Below are experts of layer 3 (counted from 0) of a mixture-of-experts language model. Rows are named router (the router's row for the expert), gate (a neuron's input weights, with its number), up (a neuron's input weights, with its number), down (a neuron's output weights, with its number) and show model dimensions 0-223. Each number is 128 + 24 x the weight over its row's rms, rounded and kept within 0 to 255.
Before each expert's rows: "comes after" lists some tokens at least twice as common just before its tokens as in all text; "raises" lists some tokens whose logits its average output raises strongly, later layers aside. This comes from a sample of Wikipedia text that the model never trained on. Tokens count by the router's weight.

# expert 95
comes after: "s", " S", "2", "S", "1", " So"
raises: "ly", "-", " ", "s", "ple", "man"
router [110 145 115 122 129 146 144 137 145 128 137 139 119 129 105 150 138 142 158 118 123 141 160 123 100 159 139 154 108 126 155 132 135 120 123 138 121 109 108 113 147 154  77  93 103 150 112 107 157 117 105 145 108  73 177 104 115 104 115 104 109 121 134 159 122  86 141 148 131 151  80 152  95 157 149 151  74 133 123 138 150 162 150 154 150 108 112 134 136  99 117 171 137 120 154 177 142 125 126 140 143 152 165 110 121 134 100 142 108 153 102 105 155 165  67 138 106 135 135 162 153  98 140 164 130 119 123 156 134 110 142 166  74  99 138 103 151 128 110 146 170 123 145 136 166 141 124 121 176 141 130 101 160 110 100 126 162 172  90 105  81 161 133 109 146 170 147 102  80 114 115  87 125 177 114  97 111 132 156 148 160 125 144  96 124 117 111 122  95 144 124 126 150 109 160 140 104 105 122 104 130  95 128 105 126  98 145  77 122 114 117 143  98 117 155 150 111 154 101 198 134 139 115 116]
gate0 [102 111  83 136 147 145 126 104 138  93 164 108 125 111 120 130 105 154 173 134 144 129 141 102 138 108  70 189 134  93 162 131 142 117 154 111 114 102 121 120 150 118 126 114 134 167  97 116 104 122 116 132 169 101 124 162 143  77 109 114 136 118 153 160 130 115 117 140 148 110 116 138 106 117 131 129  88 114 162 106 111  95 134 130 100  69  95 154 121 153  95 126 107  90 144 154 103 145  99 158 122 165 165 106  54 120 155 120 148 146 132 110 131 148 132 148  91 136 122 141 102  58 154 139 121 156 135 102 103 177 157 143 119  62 114 124 136 145 121 100 116 104 139 121 123  83 123 120 150  96 120 159 152  91 119 129 148 145  91 127 106 126 108 112 144 140 120 112  98  84 118 122 131 163 125 147 119 130 112 135 117 148 121  80  92 120 116 114  75 124 130 118 160 138 149 119 122 127 142 172 111 155  93 157 156  93 157 102 101 144 116 118 100 116 138 136  85 137 155 101 122 145 109 124]
up0 [156 108 114 116 110 136 148 158 139 141  92 112 127 120 138 123 132 149 162 109 135 123  90 151 108 123 133 102 118  89 105 101 119  74 123 124 102 141  91 136 120 132 162 100 142 123 105 112 147 128 137 146 142 133 128 136 122 171 102 167 123 162 121 169 182  63  97 158  97 118  96 104 123 148 152  80  85 143 150 144 139 158 141 115 135 174 129 101 165 122 164 190 128 164 139 109 136 129 135 115 150 129 148 157 156 143 135 101 132 134 148 155 118  83 117 141 102 134 159 165 134 185 100 176 136 117 149 155 134  72 138  86 125 145 135  98  89 136 124 165 148 123 136 127 113 112 108 145 112 133 132 124 128  81 124 111 114 131 119 110 114 149 122 110 133 116 102 130 121  53 142 134 122 111 100 158  92 144 187 112  95 111 129 132 148 137 102 134 149 156  99 154 146 131 137 118 160 105 176 165 148  89 122 134 131 118 143 116  97 127 122 127 111 143 127 129 129 170 117  92 106 154 141  85]
down0 [152 116  85 124 112 120 127 127 139 121 133 166 137 104 146 149 132 109 129 115 121  96 100  83 101 139 106 156 157 128 124 131 100 124 150 134 130 113 100 139 146 125 131 113 125 154 108  77 185 124 159  93 141 142 127 133 116 128 148 156 110 112 119 150 135 109 115 193 127 137 145 135 144 105 148 162 122 155 114 136 146 131 130 155 100 127 146 157 142 196 120 135 187 145  96 125 150 136 168  89 182 114 128 136 106 107 158 100  92 102 128  95 134 150 163 132 101 114 117 103 121 157 112 123 127  77 172 160 122 148 169  98  89 153 107 144 108  94  88 118 108 112 104  98 126 152 170 113 109 108  73 126 171 158 138 118 127 106 139 178 134 113 125 136 136 115 111 120 168 106 142 153 139 116 152 151 164 113 131 125 146 126  54 132 148 144 113 125 150 149  88 145 105 157 125  99  77 149 141 128 104 116 161 134 133 147 120 138 144 128  92 111 147 142 149  91 103  80 101 133 114 129 110 144]
gate1 [141  71 114 133 106 221 117 120 154 143  91 124 124 167 153 137 111 138 139 147 148 116 103 169 156 141 139 141 136 103 116  96 159 122 129 138 109 149 105 143 140 116 145 117 130 138 162 132 130 108 150 128 113 167 140 119 136 131 163 145 130 166 122 144 115 126 143 147 125 131  88  94 126  92 129 116 126 106 125  93  74 105 127 148 143  63 113 155 145 121  88 130 134 139 107 145 164 110 117 137 117 132 156 126 130 135 131 106 103  91  78 133 122 160  91 113 124 101 150 119 103 108  92 147 154 147 139 110 123 113 190 128  89 128 132 118 115 119 154 140 126 130 145 105 117 102 153 120 140 132 125  86 144 106  80 138 131 164  98 139 131 110 103 122 158 134 154 107 153 134 145  73 125 129 126  99 139  99 140 175 132  79 168  97 110 101  97  97 136 127 146 101 105 119 132 134 151 119 137  82 134 184  75 112 112 101  92  89 139 119 107 113  89 116 122 168 111 144 144 100 124 159 154  89]
up1 [126 132 183 125 136 146 135 135 152 124 125 124 113 117 160 132  97 170 149 149 115 149 160 137 164 128  76  80 122 134 101 110 122 145 130 170 144 163 150 124 164 103 126 150 157 149 118 124 143 145 152 194 129 117 113 141  99 157  76 133 143 133 109 133 139 119 131 148 128 124 129 127 114 163  94 127 116 143 154 117 113  87 139 141  97 173 176  84 101 164 146 125 140 134 123  86 121 126 139 156 124 154 161 111 143 174 145 105  92 134 132 146 155 173 125 118 145 130  90 106 135 123  99 155 132 128 134 129 132 122 127 101 148 118 152 152 161 131 103 176  79 129 174 146 145 121 127 132 137 148 116 145 128 120 125 104 174 123 114  97 110  89 157 104 139 161 156 138 104 102 100 164 107 132  86 104 167 118 138 169 155 119 145 125 130 110 128  87 104 137 173 124 157 110 113  93 109 143 164 151  84 129  65 126 137 112 169 141  80 101  94 138 120 143 124 104 159 122 120 112 156 127  99 156]
down1 [114 120 115 130 124  93 122 150 118 132 127 110 153  77 152 118 109  69 123  96  94 143 165  92 129  84  94  99 137 122 102 171 140 145  92 115 125 130 131 122 117 138  83 136 144 139 116  98 148 162 105 137 130 135 107 137 150 148 150 136 139  96  85 111 125 130 126 142 116 147 142 111 116 124 118 123 144 167 162 150 119 127 127 163 128 119 136  71 107 107 120 155 109 111 122 204 117 121 124 154 140 121 114 139 138 171 135 153 160 126 132 125 114 109  96 149 139 154  99 134  87 135  83 142 173 133 150 156  81 121 140 100 114 141 148 155 182 167 165 129 145 148 103 174 114 131 182 126 112 147 104 123 127 143 143  97 120 134 138  96 137 156 120  98 167 148  98 137 178 104 133 135 111 139 169 141  98 139 123 110 105 116 106 133  93 116 166 130 150 126 133  94 150 122 138 148 141  87 100 154 110  92 101 127 122 135 158  88  96 112 144 125 173  91 153 130 144 169 102  84 151 154 157 112]
gate2 [ 96 136 112 140 110 122 109 138 123  87 140 161 142 149 103 188 134 111 109 126 146 154 114 126 126  92 107 105 114  91 171 115 156 148 135 142 131 126 140  83  72 120  82 104 147 119 117 149 149 102 168 156 118 106 125  93 158  67  92 133 141 124 121 160 137 129 168 175 125 134  85 142 139 107 143  82 176 136 143 100 121 106 120 156 143 113 119 102 163 117 135 150 170 115 148  90 129 124 137 128 134 121 153 154 136 143 153 163  97 117 126 129 152 160 133 122 158 159 101 146 129 142 172 124 145 143 123 141 121 141  94 174 128 125 108  87 100 139  97 166 131 116 115 185 145 167 132 120 109  84 173 129  65 101 119 142 151 144 125 148 104 108 126  78 127 127 113 109 108 144 142 156 145 133 119  87 124 110 145 121  97 121 135 146 140 102 127 119  99 121 152 146 111 108 148 129 149 133 124 126 118 117 156 106 137 186 114 121 104 114 144 174  98 125  89  94 152 142 136 124 188 139 123 105]
up2 [ 93 127  99 146 148 164 132 133 138 167  87 132 110 136 135 131 109  83 112 119 141 133 128 164 145 149 155 178 120 145 168 113 149  93 135 159 141 113  94 113 143 133 137 160 138 147 100  92  61 120 126 142 129 140 151  77 131 116 122 149 152 133 102 126 124 123 123 169 150  63 143 113 119 103 118 127  99 141 141 163 148 174 120 123 114 154 125 104 109 126 132 129  97 125 178 121 151 141  85 121 146 169 123 128  89 121 175 174 111 112  97 127  90 147 138 139 148 115 135 125 101 141 143 134 109  86 144 124 146 153 128  73 118 124 133 144 133 174 121 154 120 114 128 119 130 127  95  82 127 105 139 146  96  97 147 151 111  98 127 152 101 119 147 133 115 114 151 144 120 117 153 141 172 150 109 175 146 141 116  96 135 161 169 110 175 167 135  88  96 120 145 108 115 124 168 157 151 107 115  89  90 148 128  98 153 117  96 153 183 107 105 130 138 172 111 133 121 138 116 103 114 154 143 153]
down2 [190 111  92 125 176 103 127 139 132 121 143 103 116 101 138 133 135 107 149 133 131 161 149 140 111 131 107 100 104  98  74 129 117 147 118 197 123 118 180 118 116 126 155 122 141 131  86 111 109 130 147 125 116 109 110 128 125  81  95 123  95 176 112 116 102 106 156 144 127 133 140 135 121  99 158 140 150 141 129 115 128 129 133 126 126 121 151 177 105 150 148 139 167 113 114 104 107 138 106 103 150 146  94 124 168 173 174 139 118 150 149  96 126 123 163  56  97 115 122 100 189 127 139 130 114 149 126 168 132 134 158 149 150 176  99 123 172  64 168 117 112 107 117 128 142 138 126  97 156 134 123 135 157 143  91 140 139 123 114 120 125 105 140 118 122  76 114 141 143 148 145  94 137 138 155 115 136 101 131 116 145  93 163 129 130 149 139 120 182 123  78 137 115 115 127 153 165 144 122 118 128 125 121  98 159 158 118 112 126 105 142  84 127 145 156  94 134 117 110  78 130  97  99 152]

# expert 39
comes after: ",", ".", " Qu", " Lu", " Wal", " Bo"
raises: "ed", "ing", ",", " (", "s", " "
router [134 147 111 120 125 113 126 154 134 167 109 133 123 134  58 116 118 130 175 126 128  86 124 113 124 148 161 126 129 135 167 142 183 118 134 158 130 102 119 123 131 170 107 126 144  92 108  85 185 174 132 161 143 124 149 111 113 129 128  58 139 128 151 154 177 128  88 138 136 110 124 128 115 143 136 104 144 154 156 132 134 115 158 154 171 143 136 139 157 118 165 182 109 135 140 167 162 114 136 138 139 122 112  82 149  82 171  92 101 112 139 134 139 139 119 149 139 147  95 106 116 106 121 130 129 124 106 147 106  96 146 123 107 152 131 139  98 141  74 132 129  80 107 157 160 134 119 150 155 143 116 100  95  98 117  87 149 125 121 141 125 125 207 128 130 176 140 135  95 127 130 111  97 116 136 101 160  97 134 144 102 157 124 101 116 146 120 118 142 176 159 111 135 142 145 149 115 111 157 142 154 102 141 102 131 135 151 137 157 118 125 147 157 113 147 118 124 106  93 128 152 141 143 188]
gate0 [153 110 134 112 132 134 105 119 161 147 101 139 103 132 145 106 106 153 160 112 135 104 122 107 145 120 196 128 106 115 115 158 128 106 128 140 163 121 122 129 139 146 168 139 119  62 110 124 155  99 166 115 160 159 109 109 109 158 137  56 152 150 140 159 103  97 139 137 126 151 114 135 118 162 122 111 124 134 147 121 114 127 158  97 143 141 103 185 100 188 132 145 135  98 137 126 105 126 168 151 184  96 155 149 153 166 127 119 113 158 141 151 121  98 143 124 156 144 155 142 163  98 145 185 186 138 166 130 114 124 184 121 117 169 146 137 131 145 101 111 120 142 146 118 130 121 122 155 177  99 109 136 141 133 149 110  96 135  89 171  93 102 125  97 108 159 129 113 100 121 119 146 126 173 115 158 152 161 111 133 104 136  86 141 113 143 113 149  97 153 128 130 121 139 128 136 157 124  92 127  96 116 144 137 127 127 128 139 150 126 105 127 142 122 147 158 116 176 139 124 177  93 118 162]
up0 [129 118 165 113 166 121 118  83 146 107 110 124 112 170 110 123  88 122  97 125 107 157 132 111  97 129 157 155  97 115 162 116 172 179 134 111 144  94  88 131 108 134 107 119 125 137 132 136 117 111 131 119 163  88 145 162 137 154 108 167 103 144 134 169 186 123 130 151 115 118 117 132 104 178 102 189 118 118 131 153 104  87 114 125 131 137 136 159 132 106 110 128 136 105  70 145  96 135 130  91 129 146 124 133 131 118 116 129 123 151 147 109 126 127 119 101 142 152 116 141 125 127 111 127 136  82  79 116 138 129 131 151  88 137 127 127 138 100  94 115 118 164 187 120 127 122 140  86 158 140 131 115 116 101 138 102 119 132 101 182 162 142 140 119 138 139 152 140 163 124 138 144 137 139 130 142 152 168 134  89 155 112 111 102 104  96 128 128 111  97 161 102 165  99 150 160 122 111 126 105 118 143 160 144 146 104 176 103 114 163 109 185 184 101 147 119 170  87  79 134 140 162 122 114]
down0 [168 117 103 151 124 153 167 151 178 110 160 107 118 147 176 109 130 157  92 140  90 142 123 100  89 137  75 119 118 144 140 124 138 141 108 158 134 120 109 181 112 111  96 142 142 148 124 133 166 131 166 134 152 140 143 125  99 136 167 151 126 114 127 143 111 121 121 173  95 155 115 133 108 121 134 149 146 137 111 147 129 114 133  94 163  90 141 129 148 115 134 127 137 113  84 105  93  81 116 167 116 134 111 125 183 125 139 156 154 150 167 119  96 133 114 135 131 136 110 148 151 130 148 121 148 155 116 119 155 102 181 106 101 158 113 106 144 124 132 138 126  78 144 172 112 119 156 142 105 118 118  93 121 104 124 142 103 120 115  65 108 129 146 133 153  78 119 126 123  91 147 108 105 148 129 130 125 120 117  90 126 117 115 135 109 101 135 114 170 124  83 136 104  88  89  91  83 174 117  87 116 155 114 142 155 149  77 124 131 153 122 140 176 149 129 134 142  95  84 140 103 173 114 117]
gate1 [ 85 143 108 161 118  98 163  94 130 161 114 145 131 122  82 104 139 107 122 103 135 123 112 168 128 107 167 117 159 114 142 145 145  74  85 109 131 100 106 166 130 122 156 132 113 133 143 133 159 128  93 123 117 141 157 113 109 139  96 119 144 133 139 142 170 122 115 144 181 109 119 128  87 136 124 102 123 181 119 131 147 125 125  90 100 129 141 119 166 154 134 177  90 132 173 143 143 160 107 156 172 157 169 100 187 128  91 129 109 162 130 110 117 157 134 130 138 124 116 140 142 102 113 155 124 175 143 153 116 120 151 112  77 103 167 118 135 137 135 112 146 141 119 139  90 117 125 132 131 113 122 143 155 107 111 110 147 123 129 124 101 158 140 166  87 162 128 109 153  90 128 144 106 135 142  99 156 156 135 102  97 137 103  93 120 104 108 116 125 117 128  99 151 104  79  89 124 146 134 121 127 115 130 119  93  87 118 131 168 129 103 111 127 187  94 138 109 187  93  91 127 159 103 136]
up1 [115 146 156 105 120 113 161 145  95 149 107 149 120 125 157 156  80 129 125 120 112 156 129 143 198 158 161 141 122 103 138 129 163 137 112 156 159  55 107 124 125 104 133 121 134 143  97 178  85 145 150 132 142 120 105 106 120 133 110 109 167 143 122  96 160 136 150 136 110 102 128 152 154 111 136 102 166 121  90 153 133 132 126 151 139 115 121 164 145 156 151 142 171 159 116 137 173 113 134 133 114 130 147 104 174 133 166  93 139 117  85 117 119 128 127 114 117 133 112 159 131 136 156 119 117 143 143 118 113 170 100 149 129 109 137 116 115 152  99 148 119 155 113 117 149 131 102 157 115 145  63 120 120 130 101 132 141 153 110 107 122 181 128  78 119 105 160 106 121 102  78 144 135 152 149 154 160 119 142 138 143 147 114 103 111 129 137 113 142 121 174 139 130 130 127 106 116 134 147 174 122 185 143 107 152 180 150  56 131 143 123 166 134 133 120 118 114 104 123 121 209 123 121 137]
down1 [153  81 151  99 119 145 133 100 130 112 148  91 122 126 147 159 137 148  93 118 135 118 146 132 118  85  93 135 125 131 172 169 107 115 158 134 129 161 122 136 159 117 151  75 169 111 114 150 156 117 103  90 151 180 138 152 107 136 162 177 130 142 185 138 133 132 117 144 137 173 139 144 146 124 105 113 123 145 181 115 111 151 149 116 144 159 143 156 125 140 124 135 106 132  55  92 102 114 132 140 143 149 120 145 145 121 161 139 146 114 135 117 139 116 170 104 114 122 135  91 114 138 112 132 144 117 153  95 151 110 119 138 176 120 142 123 114 107 159 128 117 147 116 157 116 133 108 119 162 139 124 128 161 170 119 142 104 112 145 153 128  99 127 150 130 146 105 184 179 131 136 113 139  85 158 137 170 146 155 101  95 117 193 124 137  92 111 164 105 113 140 107 123 169 136 143 173  96 147 155  98  94 168  94 140 153 102 134  89 115 108 148 155 132 140 172 134 140 128 146 112 103 129 137]
gate2 [141 148 159 131 132  72 128 158 175 139 154 134 115 118 102 167 167 181 133 121 107  90 115 124 112 118 133 155 133 107 146 142  96 124 121 112 111 114 146 151  99 143 147 143 112 150  91 141 125 125 147 150 104 106 135 179 163 110 147 136 145 142 113 123 110 141 116 118 141 142 122 160 155 135 135 124  87 133 161 145 102 117 166 114  81 156 161 134 134 142 142 117 125 144 145 130 131  92 143  76 161 121 143 102 127 112 167 153 163  96 155 143 134 156 150 152 120 108 103 128 142 117  88 119  89 122 140 146 142 103 145  98 121 127 140 158 128 111 127 150 129 133 135 167 150 110 144 134 134  94  99 120 132 138  69  83 131 113 116 124 132 133 147 105 126 143 128 119 122 119 116 115 189 106 156 135 124 106 155 182 146 120 171 100 107 156 137 125  61 132 132 145 140  99 178 158 171 138 110 120 105 178 147 131 149 139  75 121 124 103 164 122 136 168 111 155 172 119 155 117 179 157 123  68]
up2 [152 142 111 144 134 123 145 143 171 171 122 158 153 141 152 106 122 119 115 131 149 133 171 160 124 132 118 110 127 109  90 123 171  58 107 173 152 131 124 140 126 154 110 121  96 117 198 125 163 130 137 114 124 144 135 118 123  96 115 138 152 166  82 162 155 162 128 128 111 156 118 137 136 117 105  91 141 107  78 101 107 141 139 107 155 133 109 125 165 147  94  74 131 104 110 133 120 142 162 163 116 131 177 137 140 127 140 115  93 146 105 146  91  85 143 156 116 113 138 102 136  79 114 113 123 120 134  93 117  90 118 145 125 158 125  89 146 138 123 144 181 119  96 120 114  75 117 119  92 112  81 101 120 108 129 131 155  98 114 136 134 154 112 124 136 101 146  74 144 134 117 157 133 143 167 149 119 109 105 136  99  72 136 135  81 162  99 138 118 118 111 118 150 173 145 130 105 107 139 152 149 107 141 149 165 128 140 150 124 120 118 117 125  93 105 135 100 128  99  74 109 148 119 114]
down2 [ 96 137 114 154 104 139 160 142 142 141 125  77 109  87 163 133 159 105 132 102  96 130 122 105  76 113 158 121 142  74 143 109 110 133 175 186 130 139 128 192 139 103 150 114 114 147 131 159 129 144 149 112 119 118 137 100 123 122 147 167  73  61 123 123 145 128 180 145 153 109 105 169 159 159 110 155 136  98 163 152 100 131 137 115  85  94 145 120 127 101 118 122 128  80 140 137 152 155 109 111 130 135 146 120 113 148 120 106 122 105 125 121 131 154 122 109 132 144 150 116 148 160  95 109 101 123  85 129 139  97 129 104 126 164 118  90 152 141 135 154 158 138 162 160 153 106 121 145  71 172 145 154 144 162 154 141 166 120 141 128 143 129 157  67 110 150 125 145 137 117 173 133 100 132 115 110 137 122 146 113 110 160 146 127 106 124 138 130 161 166 121 121  97 152 131 116 170 162 137 116 146 102 145 119 126 112 106 117 132 109 103 129 122 163 127 173  95 113 120 120 144 134 103  85]

# expert 23
comes after: "9", ",", "1", "ar", "8", " January"
raises: ".", "\n", "ted", ":", " (", ","
router [128 152 115 123 106 138 122 167 159 149 101 140 134 125 107 120 134 136 125  92 110  59 147 113 118 141 106  76 103 160 130 152 114 159 107 143 134 119 120 118 120  96 118 118 150 107 126 156 144 179  99 128  89  94 113 154 137 145 108 127 170 107 130 147 157 110 125 176 142 132 130 104 105 118 154 151 111  94 135 138 116 198 158 156 156 142 128 129  98  92 135 170 100 105 102 157 161 116 154 127 121 143 138 138 125 123 120 113 160  86 124  93 170 125  97 144 107 119 159 154  95 159 111 147 146  58  78 161 137 129 136 111 142 153 156 115 114 136 122 111  85 122 140 130 135 150 170  80 157 144 124 111 141 115 130 109 127 140  62 128 128 130 139 138 140 151 148 110  99 122 116 127 117 154 116 159 120 123 140 189 109 141 102 123 137 114 106 134 146 147 147 110 144 119 130 148 172 116 137 101  99 129 140 120  88 163 138 161 167 133 174 170 152 178 144 121 123 136  91 110 119 170 112 126]
gate1 [114 111 111  90  90 162 101 123 179 157 118 125 103 158 109 118 122 153 169 139 104 129 132 121 124 128 123 117 164 119 145 164 119 113  81 129 127 128 126 106 120 128 140 127 149 119 132 102 164 121 109 132  97 123 126 117 122 115 114 104 107 114 139 126 126 119 122 145 109 152 109 140 122 137 132 119 138 126 131 106 129 138 129 105 146 115 179  90 130 123 118 142 137 122 120 111 129 160 130 132 100 149 114 155 161 164 162 124 167 119 109 108 154 118 110 147 111 162 150  79 161 185 128  83 142 124 100 126 144 195 136 123 152 173 140 133 117 171  99 114 162 126 119  92 156 150 184  99 142 116 127 141 163  93  95 129  87 128 190  88 161 136 151 131 120 108 152 128 122 147 100 146 105 116 126 132 125 133 123 115 114 153 108 113 148 123 130 123 132 105 154  63 154 100 135 164 120 129  96  86  94 109 155  97 114 156 138 124 121 172 179 181 197 124 141 112 108  95 142 167 153  83 166 117]
up1 [122 146 115 136 118 147 133 108 158 137  97 158 135 107 115 147 149 142 142  94 130 109 147 160 104 109 120 136 144 109 152 133 111  90 151  69 159 116 138 111 120 137  94 144 102 130 128 153 112 175 156 129 158 139 125 127 148 145 121 126 140 140 131 153 124  85 109 116 111 167  87 108 143 102 161 114 139 114 129 127  76  89  94 146 151 194 155 120  79 134 153 155 180 139 145 139  98 149 111 120 157 154 129 118 134 142 135 145 132 179 154 103 155 144  90  94 112 159 143 102 122 119 167  83  99 122 120 144  97 155 172 124 142 134 165 106 103 105 164 116 139 150 132 174 132 134 174 141 146 117 169 156 131 146 105 139 116 128 133 160  98  93 104  98 109  86 113 107 151 153 121 136 162 150 116 116 129 154 162 135 136 144 134 137 153  97 200  90 151  92 116 110  83  93 141 113 122 151 113  93 131 150 120 121 120 103 154 132 109 123 114 132 123 149 102 119 172 154 133  92 103 139  95 126]
down1 [121 150 174 131 139 133  90 118  88 127 102 131 122 141 136 134 139 104 109 142 130 132 122 153 136 145 131 129 136 110 116 121 107 131  91 151 156 130  80 151 151 123 153 128 131 142 107 148 150 150 105  91 119 120 129 138 111 121 166 110  98 130  90 172 151 101 119 133 100 117 125 152 159 141 128 132 124  93 131 151 158  65  95 134 185 158 140 111 150 137 174 116  94 127 122 114  83 119 163 157 189 133 107 117 113 137 138 134 138 164 108 125 141 132 108 132 134 135 139 144 124 143 128 147 113 111 121  92 111 101 132 178 164 124  71 132 100 133 149 159 124 190 140 136 100  71 162 150  98 140 154 167 144 114  95 163 156 138 134 132 153 140 120 131 132 161 120 136  96 109 165 137 146  90 123 130  73 139 143 178 177 135 158 114 116 117 134 164 141  93 138 151 130 127 170 110  96 135 112 126 124 130  68 105 125 148 150 149 123 157  68  99 102 122 131 123 118  63 128 118 145 126 147 137]
gate2 [146 145 115 126 113 165 128 197 145 149 139 166 129 133 124 112 114 125 119 116 121 109 104  83 104 115 131 169 110 129 147 125 101 141 105 174 125  89  98 112 112 116 138  90 113  63 132 118  75 151 159 112 130 113 124 130 116 197 125 127 114 156 119  88 111  91 120 131 107 123 177 123 120 134 126 162 143 133 160 134 106 131 133 130 109 115 157 103 167  86 123 126 121 113 111 155 150 147 172 136 104  96 154 146 156 153 137 100 163 135 118 114 134 130 132 128 119 173 132 135 110 104  77 131 107 121  73 141  95 147 165 113 130 103 103 127 105 138 190 118 139 132 105 102 147 144 128 175 126 111 111 135 140  88 170 144 152 111 128 149 122 155 136 102  96 115 117  83  51 121 160  91 110 118 119 112 127  94 152  93 179 115 114 147 110 167 108 148 131 122 157  95  96 134 131 101 111 124 139 142  84 160 137 142 105 119 114 131 146 167 150 134 136 133 117 124 122 135 146 153 135 115 107 137]
up2 [ 70 123 135 110 111 129 123 128 127 133 115 111 124 120  46  96 157 181 104 141 104 111 112 117 107 115 105 160 147 120 166 128 145 136 142 106 133 116 163 143  90 131 108 151 147 136 123 123 139 131 188 135 105 208 137 122 128  87  86 118 112 129 110 128 135 132 113 106 116 105 131 128 142 137 126 124 152 165 147  85 155 127 106 139 141 151 141 115 134 148 148 146 121 157 121 130 175 136 124 110 172 146  95  88 105 120 128 103 139 125 159 157  89  67 164 107 137 146  98 126  59  95 114 111 127 163 149 123 134 147 115  89 106 137 161 125 169 157 111 148 153  73 123 132 121 115 120 110 158 173 166 128 157 109 150 142 148 159 151 101 135 126 121 176 104 136 136 127 106 120 132 160 136 155 128 106 102 143 111 125 109 144 109 144 136  99 164 179 103 134 118 124 130 106 124 117 143 133 159 117 125 145  96 130 102 123 156 130 140  77 143 127 100 141 139 123 131 117  63 120 116  92 118 119]
down2 [107 126 145 122 121 111 100 134 123 148 140 125 152 154 159 124  76 124 150 108 134 117 136 130 101 111 145 131 106 135 145  93 138 144 168 115  84 135 152 133 116 117 119 140 133 103 133 135 144 124 207 110 162 149 129 141 141 139 125 104 103 115 104  89 109 118 129 128 109 120 164 138 104 137 167 135 121 131  87 125 115 163 141 118 104 153 117 112 131 146 157 137 127 113 120  68 143 114 131  89 113 156  93 128 175 139 179 100 160 138  93 106 135 119  97  80  78 203 157 111 116 138 110 144 157 147 146  93 116 128 157  93 106  73 129 123 104  77 137 115 143 163 152 137 124  87 134 134  95 144 123 171 147 150 118 124 123 145 140 118 122  97  87  94 136  86 149 117 123 113 157 134 147 142 130 113 106 155 156 137 124 118 138 148  83 126 161 106 169  82 168 140 135  92 145 145 119 132 119 144 104 131 111 152 159 121 137 112 107 124 160 109 143 117 147 110  94 152 184 130 115 149  69 112]
gate3 [ 90  94 123 118 125 103 172 164 130 131 168 108 115 155 115  97 141 145 105 162 117 141 153 116 135 143 111 115 113 100 151 128 134 115 181 177 117 105 125 154 188 118 108 169 176 123 146  73 144 127 160  99 152 166 111  72 124 110 114 107 169  86 111 124 109 144 122 147 133 151 131  98 115 105 141 107 158 143 103 143 141 144 127 119 107 109 135 171 162 166 136 125 111  83 112 138 138 145 136 112 106 118 179 101 111 172 144 133 122 142 115 115 136 135 124 115 112 127 104 115 169 122 104 175 123  83 124 132 102 107 164 144 112  89 141 111 131 106 131 154  50 118 101  81 107 129 143 114 134  84 128 129  93 116 130 102 174 138 164  85 128 118 133 161 131 121 140 141 111 110 111 138  93 124 155 114 162 121 145 164 103 162 131 131 131 111  70 130 149 147 110 107 134 140 120  78 136 150 153 117 106 139 132 109 130 127 124 114 128 150  76 150 128 154 146 132 137 131 147 111 113 119  88 119]
up3 [162 150 137 185 137 132 116 152 137 137  94 159 119 158 168 113 149  78 107  99 121 124 153 126 141 128 136 186 144 148 138 150 135 166 139 113 178 148 102 142 117 187 120 103 112 140 132 125 112 128  76 112 141 106 143 166 128 149 146 112  96 149  94  83 134  85 126 169 126 132  96 129  90 134 165 115 143 136  94  94 103 116 124 132 100 123 110 125  77 133 132 104 102 114 147  95 125 149 148  87  79 124 114 146 145 135 131 116 111 147 135 122 144 153 100 119 136 116 128  92 138 133 144 138 102 160 127 136 126 103 138  79  82 166 139 166  95 129 141 136 126 101 135  97 180 145 120 157 115 140  86  98 125 116 143 114 110 133 104 139 109 114 171  59 147 138 122 105 104 190 124 133 145 119 117  98 135  93 124 158 119 100 105 141 138 146 146 147 125 107 118 141 105 171 147 154 109 111 145 131 122 156 184 126 117 136 120 145  98  90 123 101 156 178 141 135 135 129 107 121 111 125 132 164]
down3 [134  95 128 133 144 118 112 111 102 159 103 109  99 156 172 131 182 142 127 118 141 133  94 134 109 130  84 111 150 146 136  83  92 200  99 140 131  98 134 112  92 130 123 104 122 148 158 109 144  94 166 163 125 149 194 121  96 137 120 136 106 141  99 103 115 114  94 154 125 141 112 123 144 118 129 147 137 107 137  91 120  96 147 115 143  99 113 143 165 163 111 110  90 107 126 129  83  85 122 135 131 125 159 130 136 103  93 143 104  92 115 196 139  99 132 143 120  88 129 117 103 135 115 110 117 147 133 101 118 142 131 142  82 149 154 125 154  84 130 146 121 116 140  91 179  77 115 112 112 137 107  85 151  97 161  96 143 118 134 118  85 134 130 121 118 102  90 144  75 127 133 123 111 116  70 159  94 162 115 126 148 108 150 131 139 149 125 130 176 130 135 131 103 127 132 137  70 132 114 100 161 134 124 161  93  93 112 128 141  99 113 117 144 142 142 167 124 130 137 131 123 125 140 118]